config.toml
num_hidden_layers = 14
hidden_size = 256
n_experts = 128
experts_per_token = 4
d_expert = 48
d_shared_expert = 64
hidden_act = "swiglu"
moe_layers = [2, 3, 4, 5, 6, 7, 8, 9, 10, 11, 12, 13]
router_score = "softmax"
normalize_top_k = true
routed_scale = 1.0
balance_loss = 0.00259
balance_bias = false
router_z_loss = 0.001
router_bias = true
init_std_router = 0.0148
lr_router = 0.000729
vocab_size = 9953
norm = "rmsnorm"
norm_eps = 1e-06
tie_word_embeddings = "early"
optimizer = "soap_variant"
learning_rate = 0.00346
beta1 = 0.95
beta2 = 0.98
batch_tokens = [32768, 65536, 131072, 262144]
max_seq_len = 1024
train_tokens = 646700000
max_steps = 6267
dataset = "wikipedia_en"
Below are experts of layer 3 (counted from 0) of a mixture-of-experts language model. Rows are named router (the router's row for the expert), down (a neuron's output weights, with its number) and show model dimensions 0-255. Each number is 128 + 32 x the weight over its row's rms, rounded and kept within 0 to 255. Numbers have three digits each.
Before each expert's rows: "comes before" lists some tokens at least twice as common just after its tokens as in all text. This comes from a sample of Wikipedia text that the model never trained on. Tokens count by the router's weight.

# expert 10
comes before: ":", "\n", " of", " name", " |\n", "ae"
router:111131143112148083120123153094108157050165121104060173133096129109133150141188184070186081097135143149085172119103129183099092186173060150145155147191079140133095138105148113101155138132082127125119111160149062133187140066143185080130182101102146154142145126179117110179144143110148121119200171128093107097116152153136148172162094201094136095195155070089093133164102115084145121124160140118142149128115125152105118169131079110085126095149168130104143111134175156135107186107123130093129140142141106114214089112171154138137134177102121106147127102106127148113161083101131135161130168190168207137117137099080035100100151160131124088065112099084183131073151154106112132141128131086143132126111160139096082170113118109128110074127093083137136079122119135093100162137186135
down0:153111086159108169134152135117136148104121134110103124117097139112243108079177074086147113158133096175120114146136138067102125102117160164105165141116097098130127177180135072144099109092168113086086091186115104107163089141114156129141135138159093097118115131136159117091106204148150134168106106099105190182126091113122122139075149125184109085171165179082113152100175097171104058156101146100146118207140141126150132146113142112108116113115133106089112126117124139101111106139142168115078077034120165126148138087201141143111127178111187189140167126151160159073177118107177143116058116141175128195119125106109114103191132136153140101146124171096127153075094093190151072091171115136112105147171107132069109114107150149112080138124072126127102142179104085110077080154133099
down1:126138125179123153107067086071106124124172175171156177100101169093079092158125145197098123046133143166089142171084141153106131105103119114155153071113116139120103111157083109118171125151122135152154113112072123142160157143164116100147110180110142095116116186117115121139128172096171136124196125124141128137181151115150105138153102111129180114118131144157121113142207139136122099115101059101169159149179091135044064110154185140138149083124163093083127136074157140075139083163149077093152080157101154154164145122148176082144124130095135116093101105085143128106175137136109140093187117161140157075078122067091160173143137179107149095136116207138117026146112098111136181113188197121108109160127134133132111169159119172152109105137124175134139093127080130111174079135073110
down2:170101189173081114136194076102165072105084083126140159129128150133113144189140124147157155114112114135152142144140119136148126173139142194120152087109118125097111120117126175196114103074040134085162139127110175125137104191118111141084109099146093149109119154216088111116124138142117105111160135082183135179099089106128066103163100078184133135154153162111127149125142108088114100119131113147207105090103153072130123202092142147131122102133148122166096089167164093136115105192149155153146107104161129103106090139079141100094143129128146173135175162147205139154109087122154158111131141109081078096109098150083093063127133177131134154117223117112107165131127156142101135198100095152145117137097055157087180110089223098097139107133076093139103116114178113100137118109109131
down3:128137128133108135137167102125155109143105142088137047161091107156129165158154142165062162160107121129105161016141122084121144187139120152162127138128115059101110103102180166110209125111135169074093213123133126146152090082125158108125119151172168118078138126198131165152158120133104171084126122086078183136113121151124061097156096181113121092069122162171112111101119145105100111124207066076114101093106131114122150111128144131140188152132135136101114177123133135163112086129118117110058095131146162184087179114159119111111167193086149106147143136076076113152105117086102148143135197123123158096156112107135156114182107118143152106137156115148204105156126066081178127116083080143176182106150107142122126189119118111133116110183130147175134153115154086195134128120149106
down4:186159170115119118105081151133084109142144218130096173091126097132119148150106134172160157163145064122170130070158135127145178090126144137145146112126131244132117108175165105137147138112067181094081109102121198127106107126102098061162098149135157095120087152076162080128149152174121129124106147110100071119120146118129114194118121122096115133088149112137125143150138153102150169150125121183081158118083148128088095146134170100130135116087126215155096155165148117164173129128073134157148126149129112079164105154164091096145117237101113124072149082099125152138154095108140201127091151134117117129152125093125138103170082132132106149110151119102126138208124118122172138203169169105154150076179127139110107157134092154086192119190115137182143084122140083124120085126102061
down5:160138118121155078081170145125102132076166122119131074145099094127129125113140128134144128098074132171120176148129121158113117140178158139139183088162119157202118130137163160151136121119137082152132156172139128084108117109109093149118146078194127086153145085111162115213097127140169131160105140116122041086088103098147124145110110103077139151063100097129180096132092118121169094144135064131164154188180106139085158182169110180046129049100155130111116082150121104114100128058113127128067126155170143069154062177207116154154102131136098155173188113106126151154136145131094150120127148134123223141143128185197150115106149109157172144101130095149122104114103178174110149114167104132102119122046141126090123147120129156158160094112143139118128156193174143096148174119093096
down6:162088125125081127141142141160140168114117099106107126165097120137165110114114195168186147127194116128107101089085115140097191150142127108088108095084127128137135161152125114175111123097140088115113122154106194096142096152183102127164135126089173149089080122126060124091146125125071150141166158086170094110190125114114104123141117120107146131086090144142109119119115067063114131136116159109128061122113147118166134154133107142158162129116139167127123112162203108135085170131123053110161123193124132163113064140164084139127159117189143154162130104223146143182095115163134156125160062129146118103134158086107153179153181132092092101078166084130071104148097145169133166141177119115080116132154076078222135143122187061137112137155123103066174107146122146163091125185174199
down7:073159099043141162109149184101094104106060090170109158137093168108113208119076128088129160143085130145110144133067159063138079099127103151081188176157115074074146156172127194111121089144084117153126119168128160166141173164103146118139145104091140128186119147184156087094138149156102166139149093054156099154099129103136139138124156126137059142162090172148113147071139141151118132149076086083110109168136163087109093110070133178098079124146103167135089152112120142124208082137139127155204145127147130131095110102055183144075099166135115105122167193144143110123130155098163125134123097142154100107101147181093132139095156141193103161100143109130091146093156161093089122105166095139106078059127110088104130128131095138117082114134124097113108159104125148149077106166106128
down8:156129146101166094119119155074114131179192146102123153185110152080129148119196108079161185097144108068115054127128165116132104118105114172173112084111161126128091117089146107157116139132135121123170115140051135178130109097112198180171126145123079055130160196128166092095088144126114134138122102148085145134146157133094127201217102161166163133169116107109104109116146107089178092102111172149084136151100057106166094140129143144092159111137113171146124138143129193075158162102168124148119157091154128153060127167126106100132147079138073049119104185171118159207106166104188160114108136112132136159203119106122120123070084147137122137155096130117137134136100116195155124151118135084154104096122192128142112177107136158140109156163124060178129181119108100117108128116132141
down9:134116114106109084091115097156155101134174152145108129098139117120156096132143101160146148089154073187157134157154142113182129145088129127156143114170182130140143101121119084122127154140072127117061110120051139087148125133104174144077110139178152182130106136111118131099118123147140142142150188116178130127182169089139133172115152122128131144128125120133166161165153172197173126124211121123154095113139106173088139118124152117170046134133127165127152066137003094130154133127185103127118091139155115103127156122145151132176160128156118085167144004166132180127120156123144135138086083119113122153110092142151114058091164111153104134104121166130141101194058167129153142157106121067134160042100103101118159087171104092093125198153172090109181110119175146064130140140102102
down10:085121063172114079156181193102136098137105115080189121098126161106126139111114133122181143140129118100161138106100161173138091115142142141085129165106135090121091100152145131111187143127124092116111117095142082135161106144135083087128118156142143144064116166084077157148116148140139119086121148170087220158094129187124152164109152136120102136152164137164100205146100190148145108094111157131119120184138084114155119133147098115174106203112117168121104181180119101116104071161110189150126164117087123138119157131157124129049117131100098149131177119102157143180090135110176147111112138152147168171134135186079118148194112103142188117076075160095107096077132111162168179080085170132093165186115093132154093129088110183124094102061132127105192095126096098083147073090166174
down11:155065124079138129124192109182180148173142107180130089119155118173164225135134186145085129144171106148133135120136144110120182060147134158139109115112141108142108142050113110116149162186165149152138175099092120069107126148077106109101120114165098138104147177203191093117094087119085122102163135100089132114106115221159072122128162120191182101126113134113115158171119127119199179151138123108128169201177131139101116123129152162192159113138105149084093128136159126107142141151107094150146139157088063169160123169099135121151124119098130156130123121130123196136066149156059137116184147051111139113108139123164137150149143111165137095113170151121090162103125181083111062158147095119155165124102167179155086100106118104156108116119127116142061166130110192113161112147117110
down12:196141055077116076140131142135177178077125182093124080121109157075063158121145088131151105143175124143156145109132037143151153088124109108115146120127127194060124134192117130132085144144170148094162158100123127201128112158190161147170192144107032090174119149161116072149102107141126112123117165123116097177120083153120124071129156172126147080086135103136091192129119101119163067109180087119134080163048060148112152162195085156074116100110139091139209104144117130121154099138151100136167143112199110082125141114120114117144093087141139110094101138106134136172093084087168156149137159100114134172140148104102163153098124132135141142156116150123122103173081113114112176130141128148143128112155057159122135087142099137139166181146144093114163125088106139141119176141147126
down13:150156154169120109155132147181128098129071057138089187136172160152148197099131131127153142055078137136097119102153152166100132132098113118113164135159095138123178137092125096086133111109095117126164171123102119179107140126113097109087141102149108191148092124059138137106160055179084119112069129156127125136140162135172133077087156104119103124141101110140079128163094088136081111162060115160103103196151122105123143124112144139152148064148140145139122149141138104140130143151134140087150160118073159159152150109159119142069231135169127104141109164131072130143194117143073110139148104125142064109078169163110143182151165118130120096120074113123138106092109106085031203131145027086086118099123104082106189158161176123093132126177117109136120114136102181151182136144139097
down14:127196126191071127105169127114081132117085097143123110137090125109100123193145135093137153120093166178082104091118149067105079162090161109129104153145128136086114167156196126103173171118130114128105110171191100116096126092130137152133108077113116088117137123114167195097085133195146189145094132121157114182128175152118170124171111126098117104110144135169107132059135124114134165070128155085075116098143090157148123121104079105148149140139096090090156163113097208142143158103177074096114150124158161209192093116165106135109121137137102122094151110071119118103102135164217179078102146139132099159109105157135110153120152091177137138157152137109151151156191127146131079072085160109101048147137146116093085123170104158095115116134182184132138157148054085155114099108180130
down15:175161124140118139088143130140103140089150161153081160104140094110108108134108177095122080167112145110089191133097115061142140165091125140118070151057114060132169110130153123125050141156153185131121128111144187136122151123161068069178098137106085126083179100122084153108125099132130162150110103140153111130148144190120117160102158125114104124141096144150116114138161122112112182115092115136151142092142106223120084103150177122117106092143136106110114124115100115171124130197196106154142180115099196150121134173095090159136155175126141139167070104089152083172126130162145171139186101109151099121109113148188087151232155122068148082152116114140128103083156117129161122079184148097123176165132108126209169140128134075170147101093147096142177158142176134139201196118130128
down16:132088093156141120142146126154107082150155097133160106140146121155121100057081136159132156137170138109136163131154169148190140077136173196202082106129128143192120129132100163109129069104143062109176154170078116142180162158157105160051180131127127117192153110104179134146126158135156169063153163056132140129162124086164148129055140131126176147131107113120099087143144096119138137184139108136155150138134151130135113142139163196146144105130131153216113098150116102107160156123140077113107073133141025107149076208132158199055117139086136080155119124129137152141153119121087119086163126136123110143097120079063121100129099144041125097138097096131118081095189091104139137112125176081143144163105119148079152188141153155140135118166135121141105090099144115124103145097159168

# expert 47
comes before: ":", " |", "\n", " of", " by", " |\n"
router:149148118106122124128104157113187149094133182128105183124139161118204157089159122058150109164126145150123143154099118197139109154149114158131104144171073145106121095080118133125102099122093143139146106124145153089135092071137141067087121052116133117100137144175109120178070102132117104099140131121122155111120120125126085205154113135063105158176162117093107152113108106118103024138116131174140145128091129172099133147097074145092144109145141136107159121190174185055105161092047121087125119121181090172154058144170133134110188158136110197163127152150098107137151112135118155106151183143135117071141149121131096126080117139158073098107120145099172189094141133170081051130151105095193103165125160055119127149080168108168110116129115147126122138150042138073123159110128110
down0:155074126184086126158156125141108118178094141093167142118113138118146143088102135056091099121123105078114161118124095142086149179129151131122131144108077144147122171192082126133134085091198166155128174173139122061101143127172091137100136097153115139170094110166122199163138177105057138124151161079125130114071120164155116139111169131115175041130124135129160075126106123141140096176158127122097098147124144066104219097188117081150131135098152112160100103175087119117127055163138152094110067073149126170128101089051078098141115080146144163136135200092150112108155080118227124133071093096120169136124119055131164158132156113145083141084143092096096084129142174100128111108127124134101174141124129135114103106146085144123135084145140151131132072110119106085129081092150130
down1:151194099131129035122158146079133127184138183046108123136102068114141117162155105150131096164120161103115143071199111155121135199128105155078143169073135075133066077099130142169083177133137089137177146162157168087149169138158105141112088104100147130113178123155079117111080170121171183131092128118134115117074142119089138144115125094098158133106160122141136106156114127092081191111110140141130120125139123069135122095083048150122148166186161163151084132154072097089169135152182168147105114125165166091155169147155118134156150096143139076152146103123130109148078077183123107152104119127134139215102142149113056126119096124142129108145105177166148125121077158122195080124140160134085078133187148142098163152135118171081137155110101119112100155195163168124167145123143139
down2:108118118146116122150135120153024126121191110139088110109105155089082161141096108153137104131148125143090092090156192148096173129077120137131147109120067188152120095072089120186091194106185120140070080130153104065114176112110146134165200140162183143107098104098146172147162121132150117137106135105125003133169103160163125135088111103097125150082099111074105122160126107114122105077159162095065156114110147121111115155166154162142124134116115107106161184152091144142102163110109076178107143147135101081114140152118096120141131124101141104158119128086199131113111144131123140135177143160105108105122093137152100141165130116118089060162136111176090147147102178205120170163172098101088169185082161169156151095131133046098123115096176109144094063139137141136181138166149097
down3:145165208217126142126157146116173104151099058063165153121134148070097086114109150074190168125138120063167131129179140160122169090120095114192115102130107135093114129163156145080162128125181107159147107162125160135113100142091092138151136116145132094185118157153174083130189132106162148131157075125069120160131131128143127097108091130089113165148109094074117187102150159119136144121148178119099164127138132120115049191174114169144131138103141117197056135153219148172156134147089222108146170121104120097146113150133149133075149108120114186152143136114135098140129082122109105148117101154137201146157168156105067099142092140079151180168110134098111134139106095162089120150139050144166135179153144133087144102104110140187147123115155114094123163145112164158165136143074130
down4:119133209168097097216064147131106146091126118123123120107123129112126153126094163152139175127167081128120162125135070091113115120143097085139107128091085142123099149129097149115169154078155106137114081110124106127114156120171146105188147149095174156079177076126100140174158135129114173123229132132122117165147130166119112138145139092123149160122114131156095126106107157130140155169152107134141121113164210158164087156140157190132128113120122165132163130191101134027082086189134138082127096131128163157174175164170168173131147166128164112183110120103162127185100086143103092119154175122128076164166207120149159164142149095058060141118154120108158173171132121143139086087075124150141074209170150099141108165148179110117152114148174099118158061150103145136087157116149145
down5:119174153089082145161082098144102128134111131155105152148121126108158200132110185112136154110080090157084096168099148124166076128130121125116104159106064163101106161146153121098107120219127102123128112142173153131123073164130111170216121067085153152167124158110185148140153129141139108121180153133113163152173135157159118186145087128115140126065065164134137146172094122098086087089135111136143164123145094151130111153097062116187115146142074120167154154099219108141140135067089164122103133146131106108095088099108201117134125132109129074115123094117118108115108121075095184116158107119131114079141141108153175176096152055137148172168081102115142130064188156185158127148157198115117159164144044132163150130159134137136118160130056104123160118127168127167146161175176097
down6:121092177151133092156117097161141143185129131176130078155106123133164118119126171147132091150077103127112111161198083097139127103112087147139086122148140118176111167088141155086163138104151193118105141101154133132134082118111104092087127135138134125149174139131076124117128124105108095082121168127135093165207124146147121113107133080132108096153141126078162095147165121130091146079164120157137140063041108168151114143154116120074147139125076094052111134097120144093138164175118102142117092129162134111131101114117164082111151165123066202151121107131070085167071094139124193114117163126144135084169125137133186108162088095191166148079164126119191131183113068203115099103146148135152121183086108153154130172084109052037130146182149086096203095152083139127175142138126156
down7:126142075167133068154144108111162090116177096121138163096118132104099129153129094168114125131161136063171164117135077124119133121141166147115099137127141070167112132199137123161103141128148133150144166152090137144177120121099127144099189118121131119156124102201159119165075062104116121086201145112114113097166091172120108144203141113189155113139170176183077115121174123115125096147151119199137121167144113108148120152161097200094134135108130146157097173132122136111138138098074077120116125129125139104155086136132134088140090083115127144159132157099170123170157136084148097128187110174164173150167148129144150110187120135040088172126107108093184065139044043109209126128139158082168096141176124155153110137157133191124119115072124090120137134077056162103113132070130179
down8:163120155113083168212076070109167108125142099100118097093131129168132173136099094118103144137142148128128079152096119120131146087088084155119099149088149105154116140142187140137077124138112170114100096183127143086142145142125057092136123163123164176139156179187103109162160129155153117135159148109152114193102066124077147140151095122112118035136119093123122112176128152122162139134120052116177137107188142082060142107112119117147127096132119079128138109121144112102149094090170079193189085109167070113133113147085059147148134143151138074156185137114143081175101095129190100133113139149119160179119149140106100125138124030089108175075114161152057136137119123131159097065122112122116203152157188102113105145133105156102166118134106053143133128142088125130136154085074088
down9:143111141063156128090159156111112074105114114151163152144116120108118108127164131120121073106132155152127115156117053132139202124146097141127094176086090126099175133083161099136110170093124165125088201121068108094167135158135099090140142150083133088150177194142093109114135114062159157175105105133132155175120149155156157107131118112096112120085087115130115180140115124179199164194108129052075132174146113146137123124149119032125100120081148144127101125070070194092087124192156120117130135186075126110225119125178073120087130100076142088177153152112090135153109086150126185082112191119114116142111081115138112169074156121146083103093130088159138180187166136117133134110175133113144117138108124104103139126115129092114162169143097132083125109155127164159175084136152158
down10:111152131080158122174087166139159187110127174107137137121138152103120050141127099107109113151125132168173122158153172119131166111143103112150067153113166121132148147060161112159137103167159164131119123097095118183104147084162152099100106177078189065080131149150112084131102098091166141144112088162136077087138107169082083142130083141106087134132126128088098081107138122109130060130092209118127107139181117129099122090053132083083154127135080113108084131146087118145153171076132130192162200146144109139178073135136121113145170146175077123088074109131203129139205156152151136148182174168117167094132150118104139120137127136138133079067171150163151090122075121079129142137145114069169134142143090153161091073073158114165151167082102114166120132171170132142112174112110169
down11:150137178112095163125121143144099114112134032217161116179090105111051114125139122099143123139150089095091154165111125149183155164115095107144087063137137160150120098100117146151108104142084154181094149144131093151134170129129079157141128131125134150168207112171112173164196138086073123191175146125178185146156097122174143152122112093145235092091151141149121096163189116062132145136135162135118164097100141140135104197128121123113113158103149090130106200130111117149138151094175173125085176137119123113144117073174093148142088151133092128198130140131083094168191118165123122111137122143089095120116205090106164139161174075097101171131104090069104114104111116149120155121137092136133133121164119150130080145119112063111153125130134150106175126120123111144101229148111112
down12:130139156156113074080047146122156093081125144121115120096076082147104140157131147132138124165069163132122151122146151158101145137080159163083149175119197101130177169107085117145089163154214117101082102117155109062147180136095173165175186105122150108120097117059140114121120101114135143147114096113058155144090129118123128140093141137126096150130086179114071166079135154134097164128102127103115157090125110126146085088165082081145131111144100141095185187100148112118155113111127117099051113139119191078130149124209166100151129170181186215156132114163121157084124128120134148158043128137148152137146126145150068155130125156188172088149125102131193138107136172095095088123133157158138140134188121158139123132148122171124190200128182109119120133191106128140128120149131070
down13:102075150179109140120103062151144133134116141124127085111121091139122113130107101176122186120135115120117126114150140101162177130126066152129088143154153124110129096058085123191172106072127118120166112070104156122149102091083091136133126134219136142123132108132131103156091145127139154112095139121164131146180140123139167135155197083173117111207168195083120133120081119152167121173111142211112173153151152138112138078170166141136112116133150104116102104150140080142083140147134066094148122172147076141113101112135121089186099112150187074139126099169042137188110107122183120106113138077142154168135145118090104106117112166143067129075185149129119095134087116032159106144125167195097082090077107076194120156089075067107164128130149132116174149152130167091139152146145147
down14:096141090087170097118151121125100124176176109180097088104146148091124096135127150148077107126180097146126094118204075111112091032151135113125013119195167133193178108147104131134155123098207155088116159085109140115110122123145157169117133122103177129088134145149101162104130177135131121139141182116116127143082146129119141105132108089137124099090103108122146085122128139117100105160147142105121057187120154073144193136092138084091121102149104162116126136180093149095056136098090121122110112137153143066170139139138106125082139125114153090130124141128155148156142110121131066176115116173118181076111084149056081144156149138152166118122159112100089125101084101074092097077129082123180154167174153117092181097120127140100141064146182046138084101144094138130102144059155106
down15:113149102089124060081141143175125098119215130129145152168116164132086148142100131073166080097124124103104124106140114134083154053129122174114118120133125172130130106136116119108107119141130106159148092141180105134212080108114139136122171115149133155160164104089108131136172142145164152137150126129105128108106143123102093061138143163125121142128135128137141108142143123115186136178099119101142120098072172075080139048147120112119113102087153131196082074156103076140082134129110154110130145115143127048148128124138112121105115152125153101126121132063175113141233133155050154134116105181089199136160112154213041167187193104074198116130144122209127177076108121055149156141113116116063130102144168134150120164153156126126138073096107148088143165131091120120142091134127149
down16:181209069051109158130132116166133180168097109158112153109086128079120190141146103043163114137146101128148147176125043146101111151128142125178156153115146122137147164135129156119151136150124138122131129091177095098136089161121122124106189093113147090082190082128100123137213098145117144099121142148093155149090142107105097173102116051083123100136130117120101135164140107140152151193108124146113109058102085125193125140144117102162101156089165079139120153081103132087131114178149181103069148156051152113130094125093138114096172096101101139162125154162122200132167123101082094118112110125162131120181127115165121083112226138188122231145099061105094149110089156107118107114143173104139135110094151126157143075122125135181137145080094136104110161137098133091136132125144113

# expert 126
comes before: " |", ":", " of", " |\n", "\n", " votes"
router:190143146110154126160102153153174178103181135085104177186085178110142159012163135078162141117142110158127137149123132148104103168134125158135119077151136165153099084105036107123138119115099137083160152157129108054131098087117122165118138104091102080089133123138143133156091086091178134104141103125075103108159111109133119168134083176101163181158154077097115162107084073082137097116168105166104127167108083142140118174152103166126146152106181132148153133144203147106120165159045182130185043112156092102125111149127091102097115110162130132110145147078094134176153128117146109106129202147107201018111150147122114100105120159147119101102150095130168145116162114159088156191099141118130110128122159101068088144136117090136143106135096107132117118146088154124139144122179110
down0:142107141070147137149112163118128190070136099156130140133111135120115126115086162098161104157167134115111130108185224124101115147109168126143153176080153075111170185101121134185106096138153114138133067111125102085099121100108115085090128141102087116142098109093146142159125141132143217140169118112102120095112147084147120169149147108172102122120122091111153134118097139150166091118052140164067128159152119131165087122123087059105136115166134100124119120134093096129121164152087167093118166142118118117112127099115142051110083106158119145081059206150177182173116114147121183112136134062137136161122085122083091183057154146165143147082113148112139123118104116137161154107141198197111100139091147099156113119089183098157104174129132234188135223174117135138177102115119124
down1:157135179140120184129140102075112115124154120079164183164120147149101034140121154089174200121142148128181140050165160077128131151141086122179174127131073176134088103230122123124128115106111107129165129104087117130118089203117117110127121116117161171132171122145130178134188109125161121108077151163091183100130119113107109087125131136145092156148098156128130149194095172174118156149109112131169118116113109170107065137119170125127066092227140053170133128133136134102095089114087121179187143162120085115089065144108116180166145151155105062057121103075089134105149117134135113097115156096116128074215128120133120135105130151147149196096110081193087098155091116109121097085119100138131162107106108124131139150119138102140158120145138112121084087127089114163124096113130150
down2:115120108083117093116046134143224181128115168078110166138133084124135094130189158149096102117125112115171118062142116150165123159049094102151130221094158150164118153115153107111148113129135090161150090108075191168084062103130110129161135118076082151096140105106110081137144134139097175130091080071094129157149176146115056104137137165093108132124124154134141109070101160137132141139084107141116126147079114107125115155193106160067179167130152163197069149074077092186177119128095140125096115131146134146206152186143150120100167121157134125128107165127099131125098087082121191137117076113080104142124157141152142113126094144091142152147161135118061090116129155121161111129148127165101136108145129056089079075087081173151156147098124119053111103110127132134126128125100146
down3:198140090132100116137160119155127139201109095171141159150085169142107079071138067108141162116115121141138122076066167115064166100111126130148167168111150085133108147159146129101174139127121083157134098087132125141112200103050171150104080210120195170150120144127171193132166108128170130138173115070154066121130169110146195114169109123113164125099140154088126159126082115103093146183148118095100177125105095085095169110113115087164131127079181106069098148152135106169124146108149121126182135117172107137100109123135112122163132116184152066139137128113149117082180064102176148110171142114096130142047105136116125137087131151172161132150169175151144122127104095128146124073124074176133061150139148112149102144161145158132191103114166109143150166125137172140092114201159076
down4:181090146180159139080143120097125121102081090135124134076072158119152066140121114166150135116109098129104163144138086139151153126089080113147115141125181133118148148140135087063166150116067111094173080114106126146131094096135135126150104108119045098100121125146126135100150111105119113187128132170107155125215096085101209098159144144145146167095196171143056131114100093106106142105139102119091093117080168123125092110121059133168180154104116054103156066078103137095136142146116135098066077153093100131134133171070038140167078091146183096150123150138122103155144121119108102086150184095145076107134159122148090139140140122177110157186092110090178199104133127134120128094111101127110109124063073161115165153189091128166118113152111074052118119104119141141126142136093098
down5:112086124155109135065169097092144155110199111130122108150099090108100195140083124058140124109193127073098143159117194129153154136156135139121174086116174106144080132074099126098148140154115142142129131118138182091147153195168089125122114154080157160172105129121122138096122095129157140060122127153115130150155112124146178182067037141099140140170168107129147124114136141120141165135116132182128100147098145131154067136088133193151201078133157121122200115178151096170134144111133090144189144156133151136169166112109132095136206102195086113121168104163149064114195159145116159130181152112151125153110160139137095178152094102165136173155136165079145157131114118127108114105152159165102133167120125173144159148105087117071185104062156148137177137203162111084122114067098133
down6:153077150146116133119053168144101080147114096124135112097129129119124131086081086151135124131124122113108157076135127115121131093106171132138082139042140136122124132128119106091086134180125060116126154138163135131097086131086148154109143134096114097124133159107136129100099100102079119138180096109126084162133114054106144155171102163170088129194139084144120106142190146123149172106086156171139126101067128198161169127095094118124095133135176120119126193164151185098163111064093103137097103054168099075125099192181104135189169121153136139130100100071187116077108103135134106089144060072123088087081199154096143158099118089133104143202090099056110092133161126104143099130055159147085097138132146146129168167150100135094135078107154129124087049142124101148096157130120093
down7:157128157135102147135120138089205143131093131160117116151133132162180169102173161126128167106173102159140164137096148109116117119144137081092103148164109068116171147119076139089112107137169134156156148073126169156124115076119148119147100166161116127141159109109109103119132146129171146113097115159101088117101155181106171131196164117142184114064138080158128156080111070137164111136141137176092134173154100164148179117151111125163112127069139123112204119115127136099165101139134119129102121149092087128084187130058132169134176107150094129084102152183136169182166157083128152107174185117070125057114131040167126122088090102103128107094143187153143119089148137064117177186100080179194101172155117078136140112146121099147092129104069153176077139140136083136179065157120194
down8:133169092037108096154163157069132134131110155095160177085142159156107166113118109108123148192149194137091118102136154129173100157094141136155147135080101150150207171098130118173114136158058137124207091096169145088129123183083159138141109157153110150073089097160100090160226135115115083147112141133116221123099094144124131102110162147141155184170127132167097115107160142088142177156110110129108115111080124168143097141151142111099153158157092101114137156120107053129156139178115174127106104167115114138149133168156169164096052155112124138108064128102136135133212142169126134095099134124149078125147074152154106120129136144148098116178142157174070059116111097146125116184103106137175115109135130158133115119163182124120116176113100084161144179200129159123175117097129072
down9:135082080156115051108113173087155088147087089121097112066170200137145136079122148139113154112074117115148128130164105163126119114103106092132122133164129131129154114101146159156118099138148163123152084109138182141100175159189175143139118175189141154183126237140123186158096136160130138080172145109145144180062151178144118149172144127137117165101157083083115067180205127127145092145116095101129155140098069181148111126147139108155119129130130115196157135107175123122147132126116171138149128126096153082110159072127096075137112132135098124117109172146163146108083144097150128175041177142108128133135152087106097119085168141107181186143150101118121103123137123115112078163121150094090183207193076147087100171157109106115144157130131105044151164078135112171142168133137117
down10:106078093096108087120141186165136085108117081138216135158123102133095119159173175117099225138108093156140094104172088147171122149083120167153143111079072142138147180093073142146058089091117112088102111132150140154141119167161091124113104109045120136154189180113132067150151118112102141127131110101059137116144137145097185103092096079086119133172159119126164135112131124116101126144200134130139111102131130143121133073124183093155161118199156121083055140127116083120146121166146121140128145115096167096189156213139152128113095113103076120127168190139104151136162057131093151139154180161098127153192106154085142144152169136095128162127070096122136133091114151134126104159125149102145179120185090099170151064130119108107154136121080150111113070084084164142130139137141090
down11:095111076141122115189159146196123124067117150158097133094113107050101134136146186134114117117071163126108115131068117139088116088119130145198168153117096125132115113120178156129044131129145172135140071192169145156121105117137074155148112096174144098108148157117129088116089140150058132140083089160138136150134112109123149149079181102174108050155153177157123144090083140139174143032129144165145110122110086115178092156140099103126132180162091133107137131155166132149123118049178091117177097146150101107155150096150101154115123121121142170114165163104155144119122178139110157123071110095156172148168072133113088110184080125132058078124109124145101151129182167092104065153186103159139138091145105142215096148117082146080149098156075118139132107143142077116133124119164166
down12:056090176196149159119108073114109114133182104141086107170141174141065132144132143129089050153115084104077103103153142150140127159133090151080095142187130130151069143100087144134084146104150104108214107083161105130157130184171112157100152168134087119181142077082093146157129154113117163140120100158124142070171122084087124175151055108137158072100107110121123123166083099104149164147140145172124122133171162098080133071135130142166140161176143107144132107170064131132138163140144076133175133116131117167110166117118043182135164140151134141138108109146161101137108166167126098145156125130140083074100088088141115162163125140136104122098172120009085095155055123180157137107075194158131124119081122121153155118093103113119146133138141118105117167184134153079145118138160138
down13:158165105145071109122151085144121161132142113057173120122128115142113148113117146153168044118135138086068132152136110078101109187134084176166074150082079084146131167153120137114122121110119105109069064124171032121117141156112181168209140102087129104166167107187170126136122063097141142162127150134182094113113153146161176098149134062100103177116148129141122140093111056137141132124174192110088113125142096166098166102147103150129174139071119159119147175076081155172124161093195153120097137148137151166149157134085126190089136138146154095183150129105108172105139138128103155181146118136107122105207152075091098171136121142091130086091108094101137148126125178131083152105181144108101066170145146174098162145133155150117136182149118098111114115131146138152158204115133113
down14:079119132123107158150189110093109134128158147107099165147116154094140083149162154104139113127084120060111110109132156109101116165129171117120100212142125174093170115115199176151107150117110135080160100129065135098162138210142147116085153087145108111106161100109183147106172093095143067138142132104152152154190141108096141151104097128101141078168132100144161128127149133069105145127191100162158157152178154086137145118106149139159104107125103154128135155094125160145115084142120071129099123160085088126072124168115079190108104137101126088170129181169106124146153142156166097048057098084183154000131109129120089142120153116150139101165171105109178104152153089145163120155097200106163128143064154131115113157137182167102200174151134136109127078147158125158117115104163133
down15:130163136127102118221172126115088140092101107197133087067137093105189163079128103112092173133167152136092116125155124110120189117126186159129122136152118156127090156162130130190141106122128127129175174122151094171153126153068053097127115067126141154130165089129096128149123149093121156133108154193143118138124083125115078079110134118141158164114082078117112139101155128131158089065104183141137197092191180082114184186146139115120081179128110098104134150170216131159156170146135098126122124105117136138126168079149103117101146148087076134165087124129109098141071152194131058160144076148176157157092094117116148132078113149186169118127060139103171118118084120083189162125133122155113120156149110132151045136176131099113138195119096125129119090159113105106087118158143115
down16:121120090046173118100119134156165146111086152100134133171084152101156110131140114113111131228140114122079119146065128034114097096079101070141114148185087109136093113083076119156132153129146174061143153138142174136102125107110170134122089102061172115180123118122160149101139111159091146118149080142126175141099147073099096111155113172173132135123140155120106060153094095139181147161148150129148110152132129137138119125103120144046145149093137174111152078175107137125127063115142140178107140091172184156073176125132160128167087093161167175037133147124132150107121147148171120077082143022094130178106103112133166128082149146107146147118120135130115155108103143155112130083117151161168073128146192154205153141075115134141108125141131083164099134144129108126103137186122074